Experts of a small language model: 96 SwiGLU neurons an expert, 3 picks a token.
Below are experts of layer 2 (counted from 0) of a mixture-of-experts language model. Rows are named router (the router's row for the expert), gate (a neuron's input weights, with its number), up (a neuron's input weights, with its number), down (a neuron's output weights, with its number) and show model dimensions 0-127. Each number is 500 + 50 x the weight over its row's rms, rounded and kept within 0 to 999. Numbers have three digits each.
After each expert's rows: a language model's description of what the expert responds to. This comes from a sample of Wikipedia text that the model never trained on.

# expert 55
router:420487530526552574441567441472462587507502528448578433491473444506413464512530457542415480511561459490457397558604561487521471494474507608515562494493490463524538524509465482495476486553544426424485421532465576519450485570490524404522484515508551574506486428524552471428603493498410438489472475503524556503538513555543481536457452532486533543631468527459557600478505527569453490565538
gate3:487460535603536602473483511494507505458519538412463532468514520524505664500501566552476485461430473457456634360523409527516488499511506504485535480502456505413537485478499537516493483519482534534474490506499503379476515493482438473457604587528479579492498505478503521529412497631523515541450512492627530497497436540499530496474624532493635541452475605525513425469469512572435512528520
up3:452497473555459464493482516517531531539525454592472408489481515508489529469493525545467498499581539476532460551447589439491505530531572396406449509472557519544461506495518371442577545496518499477481451446425470527595531462515585495490515455537627359463477496500556402520490475472455490553506552531392458434465531438489448576510419469564507560578585432485505528575515391577485499572549
down3:554420423521478593545498424512505504528485514513483494456497542565590438590470432435498480548502517443524520443432391559472472408541489500477585443541522504461449544417483514453534433488520393472538492393609524463526551377388565507615570455495439475529459447482476557488530571549454493470534456439495448550510585438638494416477524571532471588482493538537517561569512583456469496475542
Hyphen bullets at line starts and colons after field labels in infobox-style lists, like Family:, Born:, Genus:.

# expert 31
router:543560494535469540481455513585547452586560530479486534603461580431535529534491445491538469428516599485544552527455381517441559487511505407498466568559465535440416515502497424516540480466409528565497528553539451502494512489549582565467548458397600505557589444522497428511602484516531398489435522474472530542436455486569527465461491466493503559486486522593486472471475496533519494428491
gate0:429393562512528484502481448529518560543534574433603529514596569524539430420413447469594484502471486435373419506486485429477580511516574470482400465489464494575508489555485520483436463575495408435463458485484464484497460487504531476528514486522525380535494441535452489550449594536541517550492546520441565472518572469556496574401543533385458400445466537439401535571521392494548570509399
up0:454468466486513486497540468501398565575487559431566363498499552460431519481570427495572395462422453476506422517503507498498502439571493538584529432435441433524553449530481529626401474540467526489501438441464497550440585475515487462413570405428428511567508478546427409446517555489560512464548531424498464564369488571579516459419463548476471533531493467528525492444502536462425575538426
down0:443426527512503504490370533581487575467494491436512548511489563522392475550585507495574528475486548462422472481520495538589536512470484432564489424458418413525500435569600528533552540540657494495480530437531423497582470512542556563438540495523544510457475532552507503569482539411449531485549539463581453504489435506520434448461517493448500554408481491424441584486516429505535480503484
Ordinary nouns and verbs after of/the/to in news-like prose, such as president, health, death, cases, leaves, plus the word for.

# expert 51
router:520583465547468540498412540553603424602584506485517469545490540489572524499491468463586440472509555493528524461480405610488471517483534435474559567578410478433433562476482431522583487473417488544475503535567454498523512502512543586484522445435547531588593470487498483514558507496505487521415513510458540559448494449573501436524555431494468569450554498546497496468497519606490512459448
gate1:463534485478433470514492445509359571468475513530554509514529375380492461503627603443491521478412462524517506437457479462471536475473490446539505529455432459511498554552481576464422547489506517510528572525463463493493433484453433479444490537525477470465540363493531511530490526483477603495526482567488573484395519526582507534422521518535488440549484566418499520602597526386470438451517
up1:448479597573502528422497503438468437526450596567534459548422582551459536588491523544528577490528492576492450560513482384422533507482453504466520503509541523581463389529519434512503449500421384486464496503460510521477549472537445518548410469536529567510438445494460436497436532434553481515536575463556486506568484529493469482405513471524502570463537565448500522503548395570490469550519
down1:474431488551496464408519564494537469500466451479527442548532472530437486478467414530490427505514499407463431484488497452486542568503416492448561516484540500628426451507481487458531492499419511490430471601490365461468533442439543423510521526532534494558460553540446430490519589399461482569514539551527563532423502485393444539470486460516486434483492516436447505442491536458565575519466
First words of multiword proper names like New York, North Carolina, South America, Great, La, and initial capitals like R.

# expert 43
router:543509496558468584465480492564485478513534480532471373539410543477535585472481463410442503482543458407485485565531532514469430527417462433530567558517570414477495532468431436561580446457429513562444517618429504469601428473491534522505467452444473570539548480418455500506532535438478574455507474573590472484433569521472557548483518514566439569491467472484475496463551471519563433434356
gate1:553376473510515472524515508455509580478372489554486563524471445422496413498447482480459492499454536557491443496510479661516550574444448571555491407514562466561460495491498479524443402501377504526510522448466545478468447431488520524495494445427492404582488543516527476580539499540462454514535462478473344585492534454499553471534500472581543538535510502455421548468539513515421591446567
up1:667563518460505575485516456503523529452494428500457439454493553521488544551526471500446469472534411560511437603525510532446493457467494493521491472477459485537499515499573509536478444484489513516528542610543567415478502489458402575425561557494523510513500459429501561497477533439417536428465483439525441504517465458482427491587454426572571388467510433355528473484515568460445550527511
down1:512522493497402534556508439413480510432504552458577497529440537529475535503512581517473544627514492591554457444496454452473524495485482459484498449508452528483489526506446448496465509459586515471456529503456488467376574479549540490465485491508475563548445457488525468538539503568466456404452535536438535531471503502482488554493464500421473408557494479492491394472568491594552504524359
Capitalized first pieces of words in proper names, song titles and table entries, like Sh, Ch, Man, Make, Motor, Field.

# expert 11
router:510581471569457549494414597531577434595563557538497484576448504474489578470478483503514456446472579465534510482460431606473523535463538409493519567551487524448403493480525406582533495468440556581499549566525398424535523537525520554457552437464549542545582447481508417454562467513537468522383520486491546542462427484577541435501466515465495559450526506562471500493520489591510575442500
gate0:495508514518466471508589514522461607407564430503538494465469509601534556547479531530552483456486441514534536536469494494483557452463442621515468432473492509518525540485466517523419549454399502477534502505436505481502416520427513547546520472455496643437499617402484461482474502524507465397456458497566474435546570567490502464555467481477539458524470499433562562492396527536604548502467
up0:521444436461419459500532509405493440568535509488498490555390455450517419546544524539536459500564422477534544528575612491491532559594484436520566483422531514463500497496578534447508466461527533522491535367428459542391574459482513551499577492491432438460494418477489497468508455437452419573467477495519496500467422434492533524444555444498523472478466494604561504583495622471505470602420
down0:516478546462497563508505416464393494525510346458508506497541477516469466560508544510484557502448438423534494504476510539509507530575529620616452536554511463531437533520418530532604538490470531455508543531475576472485475492413638477621535414526486477543551471497492461577486528602547469480538429418496504535471510516552517477436550480508468475550439468516543501495543462540477509585464
Tokens opening a list item, table cell or sentence, such as a hyphen bullet, The, the, a blank before dates, and of after pair.

# expert 56
router:517580523550495516516455571568533460560576531499447459610476491450525579497489435461552476450482552444450528461439451610464488531453517422495474574561480493392384524506496436500540466476387537558447504577499492445520536503541507602493540383447566518537624481401526482493516457538555499493475477448473536561457470481546505464484536469477482543501526439560425459444556504616520543493510
gate1:578473592491527547502519484596490517486477547478536485429522536560515575436433485581478478512481485528563422514437517428438382488427522551493557395469438400527468626533448480542389433475511572631557473374547532467554525395520506513484494507489500503507480580473494560542479516597447513564552539507484510545531463586433482517452477547463536458438488487412558543529499484463464528522617
up1:495463531421479452411424461480464518461522577517495467534466552515518535453584460459468466424364516464563458534438497513474464491448559411489538383455509521520518563521531496549415470452540545585523527487457553431617530479507578472491547586526507551494365471479564492417539384444475464573390474473484528576480459484472475480461463495468467462485509461533538496510469543483486494463565
down1:452597451531495400498540464495531598439469556542487472530468483522503422472385441509477479465532479462531479507505465521514542574547518495484401472494440564474516435505569451471667514475427550494436569530476536552378600562417470418603468383513462473496465450593472460479514517441547430492476467584402469513486488386506500493516425493517459475458519507602497569488539507502493548420488
Short name pieces and syllables in personal names, especially East Asian and South Asian: Xu, Ma, Li, Khan, Zh, ha, ka.

# expert 53
router:582537553505480516556430535550572518585549566495511456484426517492545536513575437560505467450452493391536502430510509542405495581504525400527467596570482540410380583442515432490421539402491541489559524490529410520477464487520483583496580432456552513542488506398525448428461427465503391568453468478424484500441454491480576406541457555541524503514494491486460496451443487567470464436541
gate5:493471534535540491511535498529548490531409484515528483448604505505452394418480462475500591525586524468417418489339497449504563460559542500430530464604475484500488543548462439599461450417504650424496467439477554519472483505495464487492413542488460525472490461444424518462454507597550465612445472485492375500495513560445530522544481525599545443501490498527502573641438560468493475532516
up5:543608553556472499508513564546524520385533486484408535540506374458409505522477483552429558364502552524455459554453494527467485543488467449552453472536534379484406472513554634446456470466458521490578539490482517527482509558453524529545532479517495511526494538415410505571557464504599507504420481467449446448521438550516545463548454538540460440482495527491448495473437429471362468497447
down5:456552526548545469506512410485544496413549526411471437497497400552482597528592556547444591486520482458552602500455505467502471498397344487457490555445510547468497396461558609518568505471470479440438467525364514539404448491542580569494509516521606484477508549448453511484465505431537461527473545525479516449551518560477481527533561480497478460564597516500510542504525512470517464494429
The word by after passive verbs and credits, such as directed by, written by, Preceded by, plus with, from and dashes.

# expert 21
router:471590492514471551535438544530608413575559525534520453562419508438524531518541421482539450443477585473534513511415488604443506513484543417507531541543476492477399553485416414522524501497411549530505527613556459464497532500489573559494568466464574533564548482511515440484521475495497480480464475531492524593437490491569562455449564497481497542488513465574469459441509533577493499481467
gate0:531483573526449463418488500397472495575492476503418462444542530466475543457444504481479486536461455550463514521458548469543465506508526463411565535498401535439424492509551594457450533459395491407522611459485497576499521541404448413484581502548490613504531523587498566507437488511480508482506503505486561527519507519504498366552406567594517541412428453556468478521528518515601563482434
up0:471495425439584479615456500519472525534492481545509531526497438592489537529541458531523452478520452430437417458520527492474521529476588471500415427454569525478492463492589421517588544514527440609554420504581483426483541449476451501483470479479501433430532601552601448516585526430470571502462515505534470485580451518469477566468559491424513520506504517534493579477465614450569423529633
down0:577416456572574487517445411588512474558442603565522499433510453479451533454549452589502471517439460470515460567408508514489450432511568511514442527426492533520465503483472529490522565517509518495433545517525394477486547473571572469535628564493476482530437544480504445513428443447491568533552567545501452457566449466543508521513465416531567474397630518482494491492497364483475582464468
Surnames of people, especially Williams and Jones, plus again, back and himself after a name, and pieces like Bas-eball and Spr-inger.

# expert 59
router:489479466558489460534513411522515544379484512496596495378461458475535435529447539499499502536543481527527445506626625466449570549491560509455563481550577542479430504531486564464569448472596523519448552567557413429403476493423557444506518483482533494452524578490531522470499472411538508372506513465445420506532523442397483458563438611462464513487561480480439515550480560332507581521445
gate1:627454446544436626454496502377484442555477510518493549475412528546560453584516490480504518526440542472595614389434556550508462561428541488514511502451471515566477544533536484450482567437483540565525539474544546476523506500472486385514474460543516434519504482603518494453540468532485556526484466587489524447515464503468522524445487514465509486525508441448528509529557446516563570436503
up1:390517484529494491535555490555388564458494588420511498443553439590554468443453460479464489538569490450490590480578462537410609470469464445522549504429501602463454511480387457432628494597462488541475507502505513477460502445572501558455317444483525368471523502489437479491584492539486466505475515485480459571565502515448494560442540544539497491483533461476550499463531497431544538530577
down1:526520472484544466553530584586443614394478514484410428524589531448591579483509558449592400536572433502490465475580443542465509471413512547476407448500428487527488522463501501518515519471549541478577491515553435518506433559523487540456485559587506489497500501488472553418495504532478456455549441562505479479512506588510579455546540489452497445506500550591485549546485490558562505432558
The first two digits of four-digit years, such as 20 in 2014 and 19 in 1954, in dates, lists and tables.

# expert 50
router:519574512549450610482440574544542439591574593534546452588428529477532554461548430468571460417488556469484481523417459568438521500499515428517538591545460501395386510496424450538522524523433537574470477563557449493513519515546520584492549460460588509550580483524508463475578443490522487494467524511531481540450479520562486458551536503445457586483506435572473458446488495537486507518440
gate1:447527507491553606500509504483432461506426551463432455524484517488468487511493549519517548550545420536471483481520525516528440591435467582479378387516491598525435508396501470483439577453508545535485518560464544466530476493451491491374399423550584470489512512606456541492460531611483435487555484449563473503549479465509455496542433467493515444521518524508496450400479533537453558528498
up1:569487487427523500495560482477567565559547449520471494552517461485477445446511592413475491551457526453482476428427514542520560469446450406442525499551522432500420420553468418445573453516481484544418437579585443442509536546483567460612589450481449491507521523473529512471464420452513498532495559517434471548521458526496516517453525465521455531534452493519454532501447637527423617506463
down1:585517485538430573478596499478472500553483567526457518485522523520513490429470491424465365522513525497458549458490480589450503507487488480482509563529537467588472491547522479434477461450469513475497462520483390394586451511439587449473479544534465458452518484506442519502489522535470500454512537561394465555348589536554482414499470532491530555407489445482544450550468457516481502506523
Nouns for creative works and media: album, film, version, video, recording, edition, book, plus possessive 's and == section markers.

# expert 45
router:508601507519432523533469596564543425612578548503489440595503524464541529511481465497526437480487578466539552479420414589421463559513508417464541546580473543471426519441479414545560495498424521531488546577519481448546488502556491585484544442438528575529548471464500405438523442532542431514430486488470522551477484489528555437462513502443444576472494440555532501459475492581481586392488
gate0:496453570523484442516461548502506534455526490448494534459438514482495424493533483414546490528471501598510545549601576493468566436490487539486437484456523531458546498535512517511501493516542467515579581543553481519572534431507537428459479592542583509459474665490569515499435565558489528503511502495468422507512470540547422425577503515529462547478533429400487476551430475528470509543527
up0:493473483413469424491494573415510489525437497524433356529517561546436514380558523464555513472559437477452390545556500452462449522537512558440434464540498513446521446578449505609485550523520479539541494414552487480451603624585462576490496547492606508504563578464437602420536621567435413526568515536567493500532497469470452515444514559457434468424494420591524489575534430506444524536563
down0:480495526547489425530552552678512545496490484532497408454534411525461458450554560501507479490474507475526488631536504531528524494578516512527435447586463475489472524612410508515447534457377460550517545504399548391465542539399482539527431521460455510619436506561534535552483497569526488557506541426481484507520491566475402445479500513485459430455529489494550522406570580408499505490520
Pipe characters that open table rows after a line break, and first letters of team or party abbreviations like PSV, PSOE, GT3.

# expert 5
router:529439535443507422562480399495441553476457459415481561460489477540475459549603582515536517470534360516480455479449491438502513484447546467389517388513558484519590448551482529501508550438505556523523428487490489467413482555592567454519467595569506435522388522541523575570466520469528512486491558580493504458538464433528479547510516508549456424531498507427548466488468525407488503507590
gate5:561592463410409478498454456507547482432504446509532534404523521488458493505500583481477613554523458558509535443624535505535567489514483482470502502483423434447470517509507542472422429542582462567472626546493562423431553504517489570445482575595548491504544521516542427463430456489405549451451449552494606615595519478437486493516565473577466500480518567574499469478468463528516470506408
up5:445472504511481534452640427515523546526455443435430457525493436550572420547535483507525430509544604420462469518489503515539528429506521553602538499565476594543518440524543502514533541561429557511565542540482528508522460504506572476493452555447508493497445567412511491555471523423577438602483510460490493447453438540493474484453431475430546444547510476456466454577539590558487540620563
down5:480457499539526536488448447485405476532444478469504492405526488477471477377510464528495531462514612450509541551487421524506526526470468540512454480619612426537466445459449516535528535460518481488523474423538540606486483502457403475513467540536481490474438518467513386480546570470498510551537588464559458381386504474527548509556402540488615529594443490536598545601456557579524581465432
Common abstract nouns and some verbs after the, his or a, often in headings, such as career, work, results, history, located.

# expert 33
router:500594466572458527482426584578568451608582544552510437558427510500537545454455440452570423483485596499466500474437465590465516535478536440545532561567454493455407584436468442507519472482417551588445514553499431493581545522536560570446557500469571520573556497478545441483590476505538467526466489515528560593488502512545527423494496505477485565505513461577497505435509453569548545442478
gate1:425514432522579508553538523463441509490477520672548530496639483514485547504429415477625522475529510460517406553534521484443470536550555492479554552557431433470538469538436439502510523464481489490534541442512523486409555444457432442451512499583466512499491496463496468516514563451426399526494529503572504501519416545499479561531519545499443424475496530454508555589571515498380530490537
up1:428566529501502445576532519422474530616508533528573507484544436518516351483511454503468516445524649526502473422447447521367482488512485514484534576543496485480485456510498472460506586541614593447451441563493567493539493487444488550497491527489446428570480431463580589549522527447396384486532525593472471484491475490522478528512467431525572545485501448527462425493459575521454605540518
down1:454492551392549497467501540521493482498459469575543486449490405538527489568484560416467549530525522474404473479474463525470421390520469463605470539576560520548559514479516501436463416483496488547565484490516549534440430606456501516419512365493552548443541486533562539503499456519527485442442591412561486533516566573447481452500411532467492512490484509479536435524502493422496474517475
Commas in dates and clauses, plus sports nouns like singles, record, title, match, champion, and phrases like such as, number of.

# expert 63
router:512596486533422555483395527511531446615545587553519462565460491472486512506479462479590431457475542479524537535419384564483465495493537395476571583508476440443398549550436469562520505497381577596463496570586472458536486446531511576526512445421558541534528519515490494482493473541523483535458491557530476554386468483567526486468520461460466544487513385561517444468472409550498528483502
gate2:557512476437538426390498517450561528418361559528524488513462435417505435563490516506492529539490484537513524476465563491586423509435505607469554423593433548511518490538583570546380545546519549521543514446519542417547536520411492528498531531515522567554416575440464393485409568512515441568592496522495545485479499472436541515549363559547559446518547472497545479426493498494574606538444
up2:505613526351465466495428486478443573418520497439459551501509500547404495469391414352510467482544475458530531504523403511415476530554474538573468507443494501554573508513485479542568671486445426509513458496497578557487465401446456535487549464559549485425477513440436435571544515545595481451501496423424490503538451458482529509580555509516460506507433467512513495518554438501500538508460
down2:506474433453522569491463558527551515454574543585550414616462467510546532499560527483431504504505424417445501535474493443528447501477513455595411443474548492467475515502466502444553515438537560525539526546592540567512554542457580430436473473519423586512503541454473528474515486558553521579506576559450562538515542474448498495487536451465517534491482510402510645505372563407563543522574
First pieces of place and personal names like Port-land, Gu-adal-ajara, Camp-estre, single capitals A, B, K, and the article a.

# expert 36
router:526585496571465582534459556531484422575565543494507459572481514447578559469484479456542435474500574479512573469417416526446499586507515410505520547594464497438433568494475449555541485497421516560509515581558475419500546485545518587473555434410534537555566456487509497541544463522482493547493491500486513583410447495561503450483494459450487529468554450604504466457530509593494572468446
gate1:466411520511566572459455460505466567535470528495523398619531479468550471561461433547413557558499574584534533515557507489490468525528425489443519517461520483480516531488463564547471501449469519453439503412442531545453559602442403441482511501488414547571436531447438591495437472445445465513441548446520498510494478588552474515469444516532499510478411506466499523437478549379436491533618
up1:471509501570482501490450522618596583467411457479498379389394509529471557498489611513440557545486465488476552515514492548383498564522495513572601457360520426557511420434561511493470537533446492545479482462484503465492489524464459574409513450533538472521443450498475535430492494459512458501540534437438549469402525513465496471474415578558480473483439516475375451519440481530495417510545
down1:435534529594535643544518507456505494487475568547450561496459535487567472440497454515474563420564464379477464473473453487434483539543487484436541485532472574492432436438556426507399488501461464497468494464449499539481488478446394586482491447497447416490481504555492465453488506565564446484565484514507483535447447549554520535564412519497489474496547499463516520499504482433633525457561
Redshirt codes RS in football rosters and RS-68 rocket engines, plus scattered tokens like in, and, -ani name endings, numbers.

# expert 57
router:507449500560458513563447568458532568553429419491408423447415505505561484505514553526436488569479494511430455503534563523447543525497522472554464361404510531597564451413543504505505447452518486533575569535514419531539596451566525409477494492443431469551449616518441561398436523512454438444566551502489531477490575493471513556428499428513511479566509443533518506602563514567516432389432
gate5:510464490529502468485458524444503503498559462558513596563461393457539485500418470490605470567522516438495517468588585472494426508478429578554475453529435476603519401472495461520413474588449511478529596485411480493527472463477528531574479505520542470399519506495480468560548473534489423473480525491469559523460552416448505548625463489435422538491400459470555511461483453418578498460455
up5:529523562447461518558641484424550474552506528487499448453593536596434477478478463395542513458495461519504552560531505529409564431460474559528483477529505630406476517472465462515624580531540526404518470477550480468561527473391467457559514511454518544501489433439587471602461473550543497563440516571461533593446527416441506513517532508474503501547545554506464571591566509437518497498519
down5:468437425505477511399521512570462548558507470542495551576492570576552461456481531573534532523565516492437505485397522590437500542465523448434472488594484526532503530534446524522508498382503439449570544539599549542466560509478507499506475412458491537500468538475478523485557480506529477543434490441562516405566655566506483482477469510564546563590512490539542447454517518609593477515524
Male given names that begin a person's name in lists, casts and articles, such as John, Ralph, William, James, Muhammad.

# expert 15
router:534631499562461570490462513514585472595571546504470445587462552418529548471442450502550455478468522438482530500409462589444526510461547418483511581572509493384447509489463428520514497472434505510508491581579459482502579481532503552514528436432542511561607465480528504519556456527492503536487527493463546609454476478543510477446538460458527523466544480562503479440533448547547507490477
gate0:457442500529620488481522533480513565438416466467474446501591436606504502503397528503449478506448455478549511477449523428508432456435459412497422427505515483556465571486553505461468475423504478591486480419589504537582478552484544541480438473478504537541431449524447481635515510558476445547413514487503533538544576492493507470522529564497507460469457537487476481591481588550514442534469
up0:502475532468506576450558502441458499531483556450514484526512577522558456584402517520517350460532533597533523529549546436557576511489491480473540455464598520519573561458457548554554529493497486493491559478397455508441475446467468543467494445460475443547528528523525479553563442547395456545448482459576489475449472458432540508423530475543476482546477612504390474548470439559540552465519
down0:441583506466481495448454482421472539538493462507463528535488550376548495524524535513481507482502541536536431483513485492567551440466493500464538478453523583539596494423399537484522431565522561485501505486508537514528533463608519502547422496402464490445543437524473566533510541472514577542420500507505547493502459498470542590552544352485446437488472430580535596499484414482482507548446
Single capital letters and short first names (T, R, Z, Nick, Matt), plus gold, silver, awards, hip hop, airplay.

# expert 25
router:501593510549430560495470559550589432565558546462517438598446556408528541475478451479550435445509605512509567518487425500428544512513494419492495591561470475489429517489439474517584509516422488567537498573528433453524503496500511581506541458422549494528606488544486430501566498511519456541460457487495523561443468510567515474485531442403485527463511474596447503417533485644502489451464
gate0:452462518411545474540512480496466522466470490432532546475497469452641468473426476467519378550489502499494461472560419496550518494435513546514554525495553541470536497524578536514453474605501483511470515447458573555485535492472539481579561511556486565478517523524462470520498540584366486563514486433503473556538489501537494581512494512439528472458556544487503478455548505369550435500456
up0:477507482469376575498442530441527469448505498491498471566520451458511417468437524436481404475485529449587537486557458474489550506579460469508427429470534529478602507499503577478471545540507519551536531488432547576517568536451519504535506485513532494557414416500452462556496590619492429510452477464519434486535511444510423597453514445507482378444477466583499381463527512381450487514415
down0:523516553503517508493445406520502546484531474476496501511466518493527572486575578475585483513463492637516495420426445497510490521615484465409466384502543514507568516544426562465480450599395440545425491572530536503496383489482411520570485479463599464458501468497464588423429510497525558540435449517478495466545478515563442512623502514553512510597577488496430502558530513393469496513574
Pipe separators in numeric tables, plus signs in math formulas and time gaps, and capitalized words inside table cells like Star, Porsche.

# expert 17
router:485448504439513533487453555549558514428432487447502513536550532509467538406540537537442579474492417532482515439517491406481533420497520516452455466480515572537570465496500426510467536510458580391498515518524506531545514521454573431475514502505497504518467526524466557516540418620555504507588423449510507484458444485472517487500396558524541482455565574509526475513536573534502388472504
gate1:569564505546476416567488564488545484519488575601458499518440457396497498530518427535598455504502491472568494466458525472470471551588493518523487504484538458575520405516520487506466467446464568391537516549493510431471424477507535465447553535515561594408472550427435560631495567452480457491541504439491507452510474503546504491542585496543470404475560498505480574531553398377598544491513
up1:418544568460493438432571421538417617561475463553471356493442556439497462531510556584406515530535531536457451480524484533398481533547464499492479473504431546463489500450428605595536550596581540531537513564532431543409556516550513485542400441532370524532482511464459452435488532506492552458482526542523508504499527444463427493502543430494464480554492489510537437470501453501519567471548
down1:456457495440475430502607554416472479499485619568426443506536463520403554442544403503482499549539546546484509461499421532503518453523525538483557511492421394434500567512398513485426432461447438541496543483495506519494583586478427437522524543451490527450492559441470575471390535568527486430519433451542522475511570480457423492399473575447489538522558474495473498538443450518463455502518
Word-final plural suffixes on nouns and names, such as s, es, ers, ors, ies, often before a comma, and or of.

# expert 46
router:412577476479429536460401569489487424430498482542501461534413470481584479469476502416556495519393574500417612557499522540546547565521508443406511519459500602444514479534542441526573506450404584572528429589509437443511543448602520542471443540473444522544504619540528450537523470501581481544428521474537559578449414492469477545611547478577468492507511561546466527517473539518408442504456
gate0:442512451512481519566508497480525480494472543556556495526506447465510475604528457463504471593505454602469426528470491527527490429514425482565556413468576544585560472385463487530564528518505474473512473495447488463469555391531492343466458597380515523550499462443498574506578524464461544529586547522559529515488489587467490456423433502512471460629444493533498563477598538461532547483431
up0:536476483434568452570487449486480475421442447485510536531596529518448443463577501505451410472498513479576534408450592476587434521502505561452435541470395423531434535465375562456570538436492461523455493480564532512389482537541482533588489498607489479513519412476470528555563496602537537514482464464536436521573485415507514511617597473514555532429567488486524496511447457474515541482593
down0:509465520537513465500439414532477396538478452470460461558490581554533470510469508618471536481413493539530452494532580493533513472525456535541543495528476562404455504504494544525440544506521558541390479583511475535459484501483528449447533566529496487487469479502500543545573409540606463506444344465519420476496450486518432510432542482560425551535474498557583575486520630416474489509554
Head nouns or name parts completing a phrase, e.g. science rocket, overhead power line, 2017 elections, °E, plus name parts like bin.

# expert 24
router:530608478503494580453429580503524432584562506474464481554479513456531512480446435463555479441483530473532577536481411616487505574505519459553557606585526510498413487506498470527561457449411551567462500583554437440548507497534545582520588437441523526551576505486510455518552493477483462496469494555481518516478471448521553487505446475491487542512536547549494453463496482554528530537498
gate0:499453479525489512522510450456538590445443498580443458499512548460454387494478506476403494496546509487592532486487629452447493522468597495478548532556490554475527538404619560531518489454527460448448479552520563457485480525461523453447594528626475481516552526517516480498471494496468494598496515541530540559460578499500397473561426445526426429540515531445398545499520412496548561543509
up0:582591530518566522511488467454514552487463498569514510507561472457524480484549505440474542506559528483496553419488475491488471560618545496514531446433509552439475509487488603491594557546430623482419456513497535487473457450577516469500535453497579501497546480471492509575441522546413519457516534550553499510563470467497601498459520553489526519570464474556476606597470523606496509573491
down0:503473513503538553457476507489489501472471445399546533463524450568523551506485482540619405519402416456548409539454575503389455503494515502431477545490523415525492447478543546476499503502581495488503502482534526471513486453408490494455461445483539431496529449502451492553392535492529622458533539522456446452520585489549501498462466492437547521485503591440477501493464476508506480407550
Geographic name parts and directions in place descriptions, such as Creek, Road, Mount, Dam, County, and flows south, leads north.

# expert 12
router:536586453548433504445457461559464434585559511486479456594468512474463528505529439561543430466464566517502527474483451577469457512500544447519537605529530508469430572455481483521465475414434537522544533464559395485538552532527579529453505413446535497534552459460524421460538447498499517513453482534512527550414470516536504406550492447492464557434501462517397483436503459614528527426543
gate0:472405524504510517436498538503379527499512549473571589636407439516496515464524547450479524533513481498499454506506532513486489525521502517495523558487545529582493509574487500541465524509439450531551525513614465512525561506447443553655506503359511419610482474506443473512541644477492523427535465474498525468498549415474441524530534553472457517452392615455490537556516579497428500571489
up0:498521456505521536578521550460459587459445421457482450506469559537447513494536437493498544518523492561527535615486546579508518488484567533574536516550478433543463519493494447492465496501478526550450542478421521549490541428479562544426509549489490554489460449418440571517469586474590514633472487467624520531574521524500543536463439553542432525509422450411487455469598439569465589469542
down0:535543559532550516457449462463401461463451536368532625559521490521467525421579478513508506450387458475425504516555508565513543478495588437449459577483498488540539503425577467416404431519545493403523532540415459422520496429483486549510537522461508497520458421479446456493545513577480445510460471485533546504404453548524599442488471471517545518539588505551461486437528503591436543467476
The bare space before a year or day number, and ordinal endings th, nd, rd after digits, as in 6th place, mid 2003.

# expert 8
router:574552520553472596445452537574560390579581557474518539564496543486528528525484483489510411411491582472487515505437451573447513552465526413467543575597474501419416498497458437563536506525409576553455526564526463459551538518504530557517563466461587475567525418459541435487573446483479483459461519484553452570444478514567514439442503479516494506500533471565520470414481524562487533481527
gate5:552487497439570453463526486456426544505455546447489512490463501449428515532546554526622504435464469467563496463487432459495504481606446546465565480468514460563484548517484419567584465481502564457445546463463561497487482448485511518516509391449495525505401466515526590508385468502403475510505451499516582424521539517491408589492492466453552530584501561491508477492515502410472510520479
up5:454493536438516519552456448478478548541571481534550548483553507577543517497510501461459434501438497427518464549533492532427489510601510458546490460560479433520472535496469486452514517397443462503455514520528477511505409486484508476487514528522465464544549487510492413527616490548532509480441527627501391491474449485414568433519566534444394523473436450382461520473507397528503522417554
down5:507525492550505489504552484596495477593502463529480523428553374389526435523503483631541568439499552559551530528579537533464495460485485505494525521518491501508555490560548481384482428457496482478528461451526497482476380434470493462477595399574599611501507480539490580531515595570526476477498481510488525583473515623440515425506545504519439433500531499474518560480523492554486498401394
Instrument roles in Wikipedia band personnel lists (keyboards, bass, vocals, list dashes), plus adverbs and business terms like also, again, commercial, region.

# expert 7
router:541478511514617505517433440485504562562377419536434521431468502486509471455513569514477469423542437429497524507482516475493482592456489512462508470468596443465628460464499602565445570554465428489496529506490480515431400450448428372509489522494471476523393465532513474456450463561454476519495469487444400439519505464556461510460461509534393455513475573386506479560424567444443549472587
gate6:407512500543524465567432439477433596581484348457562589448403465486463486534501463464563495482555459499483398538394538501502438525533577479482499481519528537508498467461495507519508570631600536528570458464511554456511489558479471430471541403462393519488541538504499472541461514547457445431476485464570550454440500466515418634550449419404393432542452544485540469520481552496471514515405
up6:383541467596472541516469461452497500562493428439529584482405466437516505503541483516550497462485459536514408486494553445551517589525562470537491433537497539512479484475514439540507634561508493626511460423522553433507472494481481432494531442485378462494542480523504616560427484513489434474514513435523554447478463469494475560564436426411446444553433609493563441537495536529437480499421
down6:517426546444389561409488539520506511449520466518477451455557572443485569525487479465472493503465482420563608521442530513526521447600393447455632540497491536487522540453492499436586465504482511515588448531497552523504612569507487579509489514406595455458412467562578608470527472470448577489564664536524540566530495431482468464397450420468575542473532526486403516455500522497465543501495
The words as and with, plus predicate verbs and participles after was/were or to, such as became, named, released, called.

# expert 44
router:520579455558444549543488558542544446617560576522522504589450540471541559492484436488567468450506538475556547518417418542454547526504544426561540545585496502448429536486468475502529468461373577542456532535540441475519510560520528579505553459419552517566564458497539446510498475507547492494410515464497511597483460532533532450487452484504423590483500445599478464459480487566517499471506
gate0:482511454413468556458489509607470540492461441488453539579497409454495485662554458601449556482500615468464510505495510442511533535424463474444515406485523534479468518568474526444543496489527543508484502439535499440469493577483492479424445495597510482383467399537465580460497534522463604483623491497547403509445500524473471511457573497387450585480473542469492623490583518507479426520497
up0:443429476572499451512590495527582512397567497599487372508504497474559532439449509486588556514584431491527508522558580529530438379541516593553458463499509515467515470421489486548551553448503449460529518544515505632468600531486462492482483547527550504604460466519471387425428437428509520471488450530550549503471565495496560526464485477488539535509474589470533424567529530494452506452532
down0:556518505450457483456601560589482529503588556642515456543545501523540618457514530519487536549480507565521519448603518489497468461497562550570480521488520425499555441550502517528429462500460540446371478472508435515567510530502544553441509522439452595541406479566439518489517545541490526480450421500517585485490487569567498531458546527413517491550457523521573520507449475623466458591523
Forms of be (is, was, be, been), became, won, then, and clause openers After, When, often following can, to, or a subject.